config = dict(
    n_layer=12,
    d_model=192,
    n_experts=80,
    experts_per_token=4,
    d_expert=96,
    d_shared_expert=0,
    activation='swiglu',
    moe_layers=[0, 1, 2, 3, 4, 5, 6, 7, 8, 9, 10, 11],
    router_score='softmax',
    normalize_top_k=False,
    routed_scale=4.47,
    balance_loss=0.000646,
    balance_bias=True,
    n_groups=4,
    groups_per_token=1,
    init_std_router=0.0114,
    lr_router=0.00112,
    n_head=6,
    n_kv_head=2,
    head_dim=32,
    vocab_size=16384,
    norm='layernorm',
    norm_place='pre',
    norm_eps=1e-05,
    positions='rope',
    rope_base=2020.0,
    rope_fraction=1.0,
    qk_norm=True,
    attn_scale=0.177,
    tie_embeddings=False,
    parallel_block=False,
    init='uniform',
    init_std_qkv=0.0371,
    init_std_o=0.0,
    init_std_up=0.0371,
    init_std_down=0.0,
    optimizer='adamw',
    lr=0.00214,
    lr_mult_qkv=0.5,
    beta1=0.9,
    beta2=0.95,
    lr_head=0.0102,
    warmup_steps=350,
    schedule='wsd',
    decay_fraction=0.387,
    decay_shape='linear',
    final_lr_fraction=0.05,
    batch_tokens=[131072, 262144, 393216],
    seq_len=512,
    doc_mask=True,
    train_tokens=801400000,
    steps=3355,
    dataset='wikipedia_en',
)
Below are experts of layer 5 (counted from 0) of a mixture-of-experts language model. Rows are named down (a neuron's output weights, with its number) and show model dimensions 96-191. Each number is 128 + 24 x the weight over its row's rms, rounded and kept within 0 to 255. Numbers have three digits each.
Before each expert's rows: a language model's description of what the expert responds to. This comes from a sample of Wikipedia text that the model never trained on.

# expert 21
Adjectives and adjective suffixes in organisation and party names, such as Democratic, National, Consultative, Educational, People's.
down0:150158180094123124140184121118095135085127137116123120096103123104168163168144136138105094184185080171116173110141138141137120141136124088168172121125136131119117125158152162123081109118135153163133154122134133152142135153117121107074110072116115114126148106131118114115136106135139105117
down1:135104140119155151139103119148117116107103115143090122151106148107131124136171169155094084120162144081129152112179153125172093124086142152082073098136120124097087129096114184148137141182096142122135123113127136122087169124101125116130118155116100123123165164127105093108113148173146137137
down2:162177157149108125126150146133163154125133146095170115130132181156161164098128145092102109140160111105116134157110090143118104152127140128171133098144151117106123103128085122086148131152135120122121114132147131136128134145134121096148136153119148109148073131180160125126127147131121140137
down3:161129138150079129138157129145131080144124140127154155122131154109156171122118152092103112114106106111137116118126112097143158156141104102120089083117086132106160148166135067137163165119146149111119136151116102124113141119152111121111151083106148111142085139132146132130133119145106169128
down4:121083134110148083110115124102171172106116134116130091116120139102142085134113082122118125153113126112131142104154091123150125143147143119123101147116127100120130103096143122127124131129122071110125142113155160149131127100114171133157144125102157157114122117096087157113147165163148098144
down5:114123135156149165127155116096144089109150092138119155116085131134118112124108116093071113122167104135125152113100108124144153133138126118158154082142122153155152170141109112151134141140135133127128163106130146174156141149132096128109136139145095120194116129131156073150167106112093115136
down6:145128118156183125104103121110137097166153118119180138146141108128115088104115155114136103133140125136117183104108124090145143146142111099121092139140152104104115152124082101138096149090123074125099089151147087136115115142112131143132141142132150155115136170127130144104114130135132123138
down7:110142126145155101148111122080127092108142138095126112135135106147141119154085101149109135113114145143146102130155114161145098139154105113137157164148121146130104119154121176151102125116154115110116156154152112129120120116086126117116112154137166175130120165130148173124143113117135135147
down8:148127108122101146122165119162107154171099156119092140107114121065141118147132174134103100134114156113103093106104122134147109123142118134134151077154115102124125080113129117106110164186132145120132102120151123088145142150135094125144153103097151115124114137150165134137127148151092143130

# expert 43
The piece -age in Peerage, Baronetage and Teenage, and country names like Scotland, France, Wales in British history and genealogy.
down0:144137100152089101114102102126117104114119124140153079152135095074082095140098159154164136127135161104135129086138173106139122085162107166155130123138142129094128119165127102095098126101123156131131120151131154150150117142158159120153182096127144096099116149137165127110123119080157116104
down1:119134140159131120115149105125092154121076117123100111145038126160121132136131122139083164169123117131121137128139153141140116126111139140167156109147193155109133056151136148084117098123087108131136110134167146091128148130149131132141127108139122116145157137108110104068108103092131114142
down2:159087146170143073184149137170113149175121120133115119142115176112094139155103107101152134112088124085131098152119123125133095086104143128139163175147149134128118095141085115149155118074147117140151114128129124146101150096105128124142132104150158106107084118104106111111112143117106168119
down3:103182108111144139120158112119154144133148127076126153143128130143108115094082109113106177116094115144137149140143128093150160123115133121163126090148145168119133116070130107163140107140117119109109129125085124146098129128091140148151155129123123146138119170142176121114089139078127148181
down4:109116134138128106129143113095140116150170100132171129125117154150144139099131146127122114146127138154138083115116165165140141130136147096109092119115051140127111166090094107133107122099114115124117093112138103120133137116175142102146113107143151161134133111136115108102097132160146184142
down5:147155112107126164124172175130141121116115164109084137125105129119116114117112129090156102186130083164149104096120143103125139099121121157131100165138165155161145175093119117109099145107134134120161135160139131178119100116151111117121155148125108070165105115122142132139112172140138102149
down6:147160117141097141122143121139141116156097168134139109114127139155150099123171067108124124142127124147103101147162114139104099105093136126116120145136138168103169102133133126167138086123073116136106129184095128120097104085160127113139111126121104121120151140125124105122159105123094115128
down7:117150124156130141156150112125101127055098135098165111141144139129118124106148113126115141120090142192093150086156113116080119119139098136095144091160128131161121066116122171138124115158114119117128154084168150098116104121151147105127104107132086114130113129142094144108150112135129137132
down8:113121154129113140125134111130123100105117118100156142165136172141128128097102145151139157122114139138133155154131136098113107131157117124092164144139118120138126117128114154140118116135121125107121143072113084139139128164119123150090141124153109148099096142158198113092105142130105114127

# expert 3
Word pieces and suffixes inside technical or military compounds, mostly in weapons, ships and aircraft specs, such as stain-less, anti-submarine, pro-long-ed.
down0:141143086054129080145134140122107134122113083137107143166152116164117151107121106137111169106178108152155133124127190128128114084104104089184146159127125128122142151158133131151090134119131107113118087129147117128164119106116119127092101139098108109153146141065135098178099142121132154121
down1:118115156103163130119149099103157105129129097102146154110094118134137162112100154183151126113122138150134165074101099120112149118131091165149108135166151129101180146118173113147104082126117129130152149135137162110103156114125113123112144093117101107159136110100128106151141125176156120120
down2:084133140102150135144117072092145087140086138136133143121134168128126130123126120176165136159119087154168145083144190125114185167081099118143122128155147131140116137122146106105109115151147111147076149118121169100097118093124134142117131101150140166147131118113111098091173125168141118113
down3:163105124146127103092112119137161174101147152106156123093121137122162122136130109093147135156103156087127136105140127116181150100161150113110138119155115117143087119141108126163112160111111135140109174104108130146122072101161146113132121141128125107103138128135094131158132112104152178094
down4:173130167120140139133153155144094140121118163116119092150102102113115138112102164111097130099185115109113134106151152143135084121087149124155169098103119166124179139120135134123134087154105102101091135143118162139154125131096103112113152120125106136162160132126114137138108083134162126131
down5:174129102141155125084139086110113115124132132188142126203077109141159132148134162156101119154161119134107145158116123103113085144127167076112156117124112119141119111110149111124118132124148146117135117113129125174114111136050124155145129134132148089130117129145091107093127117133139110151
down6:105132109146072138121116118170118108145079126146101122115166114118129109131121114148149105123136150089127113142141127100121134151111119096081078142096136132181131158114151072103107151131111158139137135147117134148113100146134140090181124131148095104137134067127130114146155175160131166174
down7:133144162154093144070119143120103131128140115091177125114122123128172107103091125166053067140138116109111154133137124144119125134127104108162126150130125100152114075101148130153130091142145141159161139117107111164112150129117151100149102157132084135096153143127134144108151117116138124158
down8:154113148098133180108098075139137142122119150136109124134120117106113121128129134112091140142169102127128152125128138124165120141115123126155120144132168156136129128131124128118120135158142119106082110145125129128144106121100104122115106103130152113129117177099115130104156144158111168170

# expert 1
Word pieces and contractions inside quoted speech or song titles, such as You’re, we've, "means", often completing a split word.
down0:115091115102126137128103133099117115196127090106114116127142146135144121163151123125162112115099087134118127111145109124141110125122153129157152132101107148099138144123112089114133127178104104135089134129131104068132175128156169127102097163122111148130142113120166121126143142115106128110
down1:154106143156122117133098110138139150141084169093130129130100105135123138141177109112108174106127114105128122147146147105106082127129150100122131112144107164138112107131136146172100109157131127124097155157100132137145153158141167175108121114111096157146064163135158144080078116137138144148
down2:129121175117129126096158161121142094100135146127155121136113145051137164128178137150136130154074148136154116126116142111129109132144114104168082158121124100111150154122159126052124133147107107128100106119163119134106119148131133154150116119173163119096120138109188133114132074123155124145
down3:137140117139108143124123120148098124141117161157099108101089145119144120119172137118129154135149160112113141129166150114156075130112079141129101153199197114123150117118127111152080117160126100123127152148153140145114121123165101155131094117174140129157122082122159142116129135157143124107
down4:183171120105141106144150150134126138170091125108117131177160132118110111129114110173138121139107116117146136097112153076119175104116113161141111142125138134175102122171134116178118104127149150149117121114137159091114115104121120097126158140156140100126168111075098117170114115119131170142
down5:150157052070097119103099131094134112119137133088133120137095075202151088141131091105113146143107126134136125094178108145135162106118133107086166134150176121122131123123123162116154102119129133156156131155108115143130135145145152160148132100128160142146117097152173104123101124134103108104
down6:125064115106153116119102093066098101103152149131169129148172153140138166107127142097122117106116080133110154174113140129150095122111089151140121144136160095130133112105112161146104106165111145143132153100140179119090124159130154136109086150166123111147127115116101149163164140111159070114
down7:138139133120138144103122159108133123179123158111123108140130104149121101101112141077133112117140103112112110162148099116128130161114145096115080165147108120136165154126122110128138124127158103135128203095087128147164141131108112123133129144098150125148182109112107144122117110147125126145
down8:123132136105151118163117128129151157093108121122070075108130159151110140132092130132151089170157138119100115158141138091118125125148134105165149133107152130154073121129130099146143131097098145177132170134120122143127127135145141155147143115114119144139155116110151103105156150137127153143

# expert 7
Word pieces inside French, Spanish and Portuguese names and words, such as Enc-our-age, Agnès V-ard-a, Clá-ud-ia, du, Sant-ander.
down0:147164157108121118069130135171133103109132112117133136142105142158176102100088156163161144140132144135173149094091109160154132139129133100109116153106122082099143121173123156117138106112155137166100113134121167113131120120127075110142107163100117142126132143083141153140132139126112174117
down1:106138137137149110158117098157131118093193113142129137180124114132060094120090089119123125155125086121102131166098143112135107177156151090102126117160140161117137143133134112155140139120081120120098120086154126099084101145181130135087168173124130106134149115137111103110114094107147152103
down2:137131133109145063116063130148151120163112104130087144171102134122146122120108153148154153136089147146127122165127155097109119134150128115112099140137126150151109141083148136122065083081131104134147097129190148089107103168106157136105118122116146171113133108147125148147122164120116131163
down3:140138151121158113128099105145114180085154128138195134177133122134140136121143150133079148120109120145098126097161141091153139120151148141159107129079077145161116150146151150130123140134123153140092134179087128155126112145130132153113146139122154143157089117140104106191099089106098144161
down4:122138152082142174135160095154105152115117120114166141126102117156125133095106117093119106112128105091142107153047147123151134143146126155142156104110145165127135153113188112138144159127163118113091102070100136145139164105111082149129125110097103105137153142122110144138158112192169118119
down5:158128152086089114143108148120121138137154120156099119176132136152145123125145167126111121092135145133122115118130118140102106117118107134160135112139101119072155126108121123137138147166102110127083107144079129127125115147121150159170165128139154101081116104106109138110141157153174087136
down6:106103117114128158124106160094158140157131106120184103126102121130122093125097124103155070101085120150154154145152104149083095119112128095102102119080076158123171169117129130140124121126157180106167130118134135114137141114147150108107143108134109141109122136134110137171136154142144160174
down7:118082121126157135113164110150110092147181138117119117091138143134088124123183152094105149137136147120071102144110093151122127144095128128168113114130096143156125126130098166070123129156134155125128132113150114126169133130097116095146084169161118113114127108215182145107127120113118121105
down8:092155111120092157127151141155113097149107125143170138130111116127084093104123098122161147187132126143080114198140129131143138125147149099141159122138141171145142128118135127147162152119090142131083134168175104103072112190142163137110130138124116114131118107162122135136137120090070157083

# expert 5
Past participles and action verbs after is, was, to, be in technical or descriptive text, such as used, installed, powered, suspended.
down0:163134132145087099136124123118119117131146092102111122126125163118134159118110113106185116101142152159119111131139154139122097091108085139149158133103103145124107155103121085129118186170164104152147107083166153147102105042170143109131134122115132142148136164160165119169122160149123132123
down1:117146141127068137103123164185104128131138119147123096126116145112136113138140147109128091105154113133152096120114140158136095105134137127083123144119118126155153136119122152132109173132155144135103172153091103083129142125137164131084139107137122145125123120148113163134145108109102146078
down2:151140160145110089109089130118159054143159154101118128131135152113119099132148136134139090197119130110158082138143106133133148129175144144127106140108087107115126126134122116100135121166101137108110136113138133141110148119127157155115133196139144152109145134128114152106127140144147108121
down3:101182124151138102126146104082122133127071110129120123144114151091094096146129152107117137123143113104163114111135102179125170143113080118160184122104103151168167137114151134135089108169148100093120115121099157131129150144158174153126137115147110087177164118058127113128081132110145103151
down4:154156147158127127146111151162138117095111089130101113115110146152154138082103157138092106133114124110154097094101132090139181141111129162139122124131169053146115120133110139167145088140117159087165121131127135142128138148065112140123096163130127112120126137123132086176140106181140134122
down5:131104140135105096147123142192156150135166163128114094125156119099150143124127113161096104122105112078096129113129156122120116112097153140127149118140100147172075158141119117102146137122111110105121122098148096104159101133120142158135144160097163142120122150157152135164165143117128199103
down6:137122179134125140167111111160130108131123107145138127101129109145145160107114123100105163113121148131160125169085089116103175111150116169153138115160100137146112103107109114169123128141133136116149122162115104135061122151167118103160131135122149114101059141122150120107093164198160113133
down7:100121120129149105145140116145143130146113126116122149137118136120134164092115140159073172140122090103116144166178102119104157128138098126144137101135088127106120072127177126170157074132120152157132133156119158143098135114184139081159120134146132141174142140124090167156114158084142091144
down8:090122142156122130105118129158149130078125126123129134155115134148125143127125152114162135093161138119108117159138126173114130154132128122108143101099106120136158163151133177126109102116162126108105142123132120144110078096127083151137134123094131128198097111119109138134089125173134115135